config.toml
n_layer = 12
d_model = 160
n_experts = 256
experts_per_token = 4
d_expert = 48
d_shared_expert = 64
activation = "swiglu"
moe_layers = [0, 2, 4, 6, 8, 10]
router_score = "softmax"
normalize_top_k = true
routed_scale = 2.5
balance_loss = 0.00109
balance_bias = true
init_std_router = 0.00875
lr_router = 0.00145
n_head = 5
n_kv_head = 1
head_dim = 32
vocab_size = 12241
norm = "rmsnorm"
norm_place = "pre"
norm_eps = 1e-05
positions = "rope"
rope_base = 10000.0
rope_fraction = 1.0
qk_norm = false
attn_scale = 0.177
tie_embeddings = true
parallel_block = false
init = "normal"
init_std_qkv = 0.0505
init_std_o = 0.0103
init_std_up = 0.0505
init_std_down = 0.00616
optimizer = "adamw"
lr = 0.00171
lr_mult_qkv = 0.4
lr_mult_o = 0.666
beta1 = 0.9
beta2 = 0.99
lr_head = 0.0103
grad_clip = 2.0
warmup_steps = 224
schedule = "wsd"
decay_fraction = 0.456
decay_shape = "linear"
final_lr_fraction = 0.0
batch_tokens = 65536
seq_len = 256
doc_mask = true
z_loss = 0.0001
train_tokens = 645900000
steps = 9856
dataset = "wikipedia_en"
Below are experts of layer 8 (counted from 0) of a mixture-of-experts language model. Rows are named router (the router's row for the expert), gate (a neuron's input weights, with its number), up (a neuron's input weights, with its number) and show model dimensions 128-159. Each number is 50 + 10 x the weight over its row's rms, rounded and kept within 0 to 99.
After each expert's rows: a language model's description of what the expert responds to. This comes from a sample of Wikipedia text that the model never trained on.

# expert 16
router:19 68 47 43 40 49 47 72 55 36 61 47 31 37 40 47 39 47 47 33 61 42 43 46 47 39 56 34 72 41 60 59
gate0:59 55 42 55 59 44 42 39 57 59 42 43 45 41 39 45 49 53 29 56 39 56 57 44 49 58 41 49 37 43 31 50
up0:54 56 51 43 42 47 53 46 61 56 40 66 59 26 55 42 53 44 79 47 49 66 55 60 50 46 62 50 61 52 53 64
gate1:52 31 34 37 49 50 36 47 40 51 21 54 37 57 53 46 47 54 52 60 70 30 59 50 61 40 36 47 69 38 57 47
up1:53 42 37 42 44 55 34 48 48 48 50 45 52 47 58 56 44 40 70 49 56 43 36 24 34 59 23 55 37 45 66 57
It responds to: Proper-name word pieces

# expert 55
router:48 58 36 65 50 43 61 49 58 47 36 58 63 69 38 58 47 46 50 51 56 39 59 60 57 48 49 39 56 29 44 66
gate0:58 56 46 46 52 27 50 48 50 43 45 46 57 51 69 30 57 48 54 63 53 45 50 43 56 61 60 52 68 44 48 55
up0:57 42 57 67 53 44 50 58 51 45 42 47 64 51 58 64 47 46 29 69 50 57 42 57 47 41 57 54 52 63 64 53
gate1:50 35 40 52 54 48 57 52 49 50 42 38 63 48 44 55 54 36 45 37 55 47 50 71 30 51 50 30 49 50 50 59
up1:47 43 51 65 49 61 39 52 47 60 40 54 54 54 45 53 41 47 51 56 56 48 55 34 58 48 56 43 57 64 50 64
It responds to: Possessives and key adjectives

# expert 10
router:40 52 57 53 44 45 35 48 29 54 44 57 47 39 52 57 44 58 48 46 45 37 44 42 57 64 44 56 53 55 54 40
gate0:54 44 58 50 46 49 48 37 52 50 49 48 62 58 48 42 43 42 45 54 50 54 44 50 49 39 61 56 36 39 44 41
up0:48 72 46 58 53 52 48 58 43 45 43 59 34 47 41 55 42 64 61 57 44 56 49 67 67 45 56 40 33 56 76 70
gate1:44 34 60 49 42 33 50 63 42 47 56 45 55 46 41 51 55 57 47 72 36 41 45 51 26 57 53 51 48 56 67 45
up1:55 41 39 40 42 63 63 61 51 35 47 63 48 52 38 53 55 49 57 58 75 71 50 48 57 46 54 60 43 36 40 60
It responds to: Dates in tables

# expert 60
router:44 62 54 49 61 49 66 47 45 40 41 45 61 49 35 50 49 46 49 72 38 35 59 41 53 57 45 69 57 35 41 64
gate0:59 40 46 47 46 45 47 35 50 50 60 59 49 68 52 38 60 48 38 56 56 54 40 53 41 54 43 63 41 55 63 51
up0:50 36 35 39 45 53 45 35 36 65 42 63 60 42 39 34 45 61 62 51 52 63 48 51 47 61 33 55 51 35 69 55
gate1:44 49 63 44 54 45 50 64 20 51 54 35 48 41 48 47 54 60 49 28 49 50 68 70 43 50 59 50 53 42 53 57
up1:38 53 71 51 63 44 52 33 33 53 47 49 53 69 73 56 60 37 37 54 57 46 53 46 59 49 48 45 60 53 72 49
It responds to: Media release context

# expert 52
router:47 49 52 57 47 44 50 49 38 52 40 72 57 36 64 34 52 46 43 54 54 54 43 45 34 55 56 46 50 50 63 59
gate0:67 64 42 46 42 36 42 44 61 53 49 70 35 54 29 42 38 38 42 62 55 52 63 66 49 52 46 65 53 52 73 50
up0:52 62 50 67 52 62 64 42 42 54 54 61 42 52 51 43 36 38 50 54 63 54 52 70 55 43 33 68 31 65 48 49
gate1:60 56 62 41 37 42 52 27 52 57 36 44 60 50 62 38 62 37 74 44 38 59 44 64 54 40 62 58 43 50 58 62
up1:56 52 54 46 56 78 59 61 50 45 42 45 51 55 50 57 32 52 47 45 47 49 41 47 40 52 43 54 64 52 48 70
It responds to: Infobox field labels

# expert 8
router:50 44 47 41 21 63 37 48 43 40 65 47 42 28 53 42 46 48 56 58 63 48 51 53 54 54 55 52 40 50 51 48
gate0:60 38 50 43 56 49 59 58 42 40 54 50 53 65 53 48 42 53 37 43 47 54 59 63 47 31 56 47 59 50 49 40
up0:71 36 63 40 48 48 48 43 32 46 65 44 29 53 42 44 32 55 63 60 65 69 55 66 63 57 39 32 45 54 45 44
gate1:67 39 37 47 49 45 39 53 54 51 47 50 61 59 37 59 38 69 38 45 36 40 73 41 47 65 51 87 48 54 46 51
up1:43 44 64 28 30 34 49 70 47 62 54 67 36 41 40 48 60 51 66 38 56 59 57 41 53 29 46 43 63 56 57 51
It responds to: Institution name endings

# expert 17
router:55 39 46 40 49 50 36 41 60 41 31 50 48 51 40 43 55 52 53 38 46 72 64 40 45 55 74 49 47 67 42 55
gate0:49 57 59 52 27 44 44 56 50 44 50 66 35 34 40 34 58 46 58 51 32 64 61 51 72 63 44 69 53 51 68 31
up0:49 57 35 59 53 66 55 55 46 52 38 58 38 55 57 52 23 64 35 51 63 45 48 41 47 41 49 53 52 68 55 64
gate1:46 43 46 70 53 41 59 52 46 54 42 50 59 40 54 42 34 49 60 51 73 55 60 44 41 51 38 42 58 58 16 68
up1:53 55 43 49 60 61 67 49 43 53 57 56 43 36 36 43 44 58 50 39 47 44 38 53 48 44 46 56 48 42 71 51
It responds to: Infinitive and directional to

# expert 2
router:64 49 61 39 58 37 67 57 46 30 50 49 38 52 63 49 53 51 48 35 27 58 41 59 43 59 44 56 37 38 59 56
gate0:60 43 50 56 64 43 46 48 45 39 27 55 55 74 50 56 29 57 29 44 47 43 39 39 31 42 63 52 54 47 52 54
up0:52 52 43 40 36 42 49 28 62 53 54 48 47 45 56 56 48 30 71 42 52 51 46 47 68 52 42 47 54 49 38 55
gate1:47 49 54 58 39 52 47 31 50 47 49 41 24 40 45 37 57 38 47 49 69 72 57 52 48 45 49 17 50 46 58 34
up1:45 37 36 61 72 40 51 45 41 51 55 58 50 57 36 50 30 46 49 51 53 37 50 55 34 52 38 67 47 57 51 47
It responds to: Headings and quoted titles

# expert 25
router:66 46 37 65 49 56 48 60 48 42 35 37 53 59 48 48 39 43 53 59 62 31 52 61 44 60 42 54 40 48 37 66
gate0:40 51 52 51 54 48 63 46 39 66 53 49 39 26 50 27 52 43 18 55 49 66 54 56 47 35 56 47 53 41 61 48
up0:63 52 48 47 43 40 45 52 39 46 57 62 41 59 56 50 49 50 68 45 42 58 46 39 41 44 34 54 48 43 53 54
gate1:60 60 41 42 44 62 65 59 35 39 53 28 47 58 42 38 53 53 29 47 49 61 53 40 38 60 50 54 61 54 56 56
up1:53 38 56 61 46 66 55 53 36 47 46 50 39 37 60 55 39 63 61 46 56 51 62 42 55 55 52 50 57 54 59 46
It responds to: Descriptive adjectives, architecture

# expert 36
router:58 50 44 50 58 48 65 38 42 57 48 61 51 46 45 43 50 46 50 41 61 61 53 59 42 54 50 33 68 35 62 37
gate0:49 67 40 52 52 54 60 63 51 51 48 24 38 25 58 57 64 38 47 44 41 53 41 50 56 52 53 51 58 42 51 51
up0:57 65 36 39 48 47 42 52 35 49 35 50 36 29 47 58 52 43 48 55 58 39 53 69 56 52 48 44 49 54 58 49
gate1:32 31 55 50 50 43 65 51 46 40 60 48 66 56 56 39 48 57 49 48 38 31 54 36 59 33 64 56 54 46 52 50
up1:67 68 34 62 50 67 40 55 56 48 54 44 39 59 51 43 54 33 34 67 47 42 38 57 47 43 42 55 67 60 58 60
It responds to: Coordinate digits

# expert 4
router:47 37 47 36 47 55 28 30 69 42 42 36 54 23 60 46 66 66 42 46 42 47 57 67 58 50 47 56 41 38 42 43
gate0:59 51 52 51 53 31 74 45 33 56 71 54 64 48 32 33 39 56 44 67 50 66 42 37 41 49 49 56 67 44 44 37
up0:42 53 54 53 67 46 44 56 55 46 37 63 48 55 39 42 27 59 38 50 50 41 60 41 51 40 26 37 69 40 66 49
gate1:67 54 40 59 55 56 76 57 52 71 50 47 48 66 50 37 45 48 55 59 63 55 46 44 57 66 70 49 33 52 59 54
up1:48 56 51 53 38 54 47 77 35 59 35 58 43 48 50 47 36 52 51 60 53 34 49 58 50 29 46 44 81 60 56 55
It responds to: Word before numbers

# expert 46
router:49 51 55 45 43 56 56 40 53 49 46 57 42 38 38 70 58 49 53 59 42 62 47 49 57 59 43 51 41 55 57 41
gate0:53 37 49 52 39 49 50 48 30 55 45 37 40 57 54 56 45 43 60 60 57 39 47 43 48 40 56 65 63 39 40 42
up0:50 46 42 52 66 48 47 50 60 47 56 61 55 47 58 43 45 40 47 39 58 43 59 49 50 38 52 37 52 41 54 56
gate1:48 36 63 53 45 44 39 35 42 49 39 57 40 36 58 49 31 54 53 51 46 41 56 46 59 37 38 56 38 42 43 54
up1:57 46 46 50 43 36 60 46 57 61 22 54 50 57 36 59 41 39 52 61 57 57 55 45 71 42 55 69 35 48 59 52
It responds to: Year-range separators

# expert 14
router:69 51 49 64 38 49 59 46 26 61 48 54 51 28 61 44 38 42 34 53 42 40 53 38 45 55 51 44 54 28 57 39
gate0:61 35 50 57 63 58 58 51 50 58 53 60 57 56 44 37 55 50 34 68 51 59 43 39 47 52 55 39 51 43 57 44
up0:50 51 47 46 60 40 64 34 54 60 54 46 27 53 50 46 33 53 44 53 58 62 58 62 64 47 44 42 53 48 80 44
gate1:64 68 53 40 47 27 43 43 56 59 41 73 57 51 63 43 53 66 55 58 55 44 50 55 46 55 50 60 41 69 48 58
up1:64 63 51 42 57 42 30 41 62 53 30 52 55 57 58 34 48 71 47 48 56 39 53 52 55 64 41 70 31 63 42 51
It responds to: Infobox field labels

# expert 24
router:51 47 43 53 62 48 50 39 53 41 39 47 58 58 40 55 61 62 53 58 44 27 53 57 66 57 50 60 59 30 46 56
gate0:47 42 41 52 46 43 35 53 38 45 52 59 52 49 33 67 44 63 49 55 30 51 57 41 42 42 55 52 40 39 43 51
up0:44 53 27 58 53 53 51 45 50 40 42 58 38 52 39 55 59 60 46 61 42 48 49 52 52 36 39 42 62 52 77 56
gate1:33 54 43 57 47 47 55 62 50 63 52 45 59 44 47 43 63 62 59 53 52 45 58 58 44 44 53 53 44 44 43 49
up1:52 57 45 61 64 64 39 64 46 76 49 45 29 53 64 57 57 46 35 26 57 53 38 33 36 44 59 41 40 44 51 37
It responds to: Sports career phrasing

# expert 12
router:55 41 51 48 56 51 63 33 34 60 52 42 43 39 44 58 51 46 43 32 68 41 48 60 42 69 44 37 39 54 38 41
gate0:57 28 43 63 52 51 59 48 53 56 61 52 42 64 60 18 65 57 30 62 56 62 54 64 42 48 45 53 45 73 53 39
up0:44 57 53 39 47 54 56 58 45 62 54 60 45 55 48 46 44 54 55 60 41 48 28 59 68 57 52 51 42 43 53 62
gate1:37 44 45 54 38 62 67 53 57 44 45 31 45 52 56 35 46 47 46 67 48 64 56 45 46 38 60 28 48 54 51 48
up1:34 45 39 58 57 58 60 32 46 36 60 41 42 62 55 55 67 60 57 53 53 49 42 55 37 52 47 53 35 50 44 46
It responds to: Table cells, timezone digits

# expert 28
router:58 27 46 45 47 48 41 44 67 54 42 45 48 49 45 48 35 42 55 50 58 43 49 29 65 43 51 35 32 63 41 50
gate0:56 36 54 45 55 54 50 38 46 47 57 55 48 44 24 42 28 30 57 54 35 57 37 38 50 70 50 44 53 59 35 66
up0:48 55 62 62 56 47 48 51 55 62 51 34 65 65 32 41 64 43 50 70 63 35 44 44 46 61 54 47 48 57 39 33
gate1:42 51 47 42 37 47 48 50 48 52 53 59 60 54 61 63 59 59 48 45 50 64 52 45 58 46 50 51 38 39 40 39
up1:64 59 45 46 47 53 52 62 48 48 43 46 29 44 58 39 41 54 56 56 38 46 56 59 34 57 57 40 56 66 73 52
It responds to: Short function words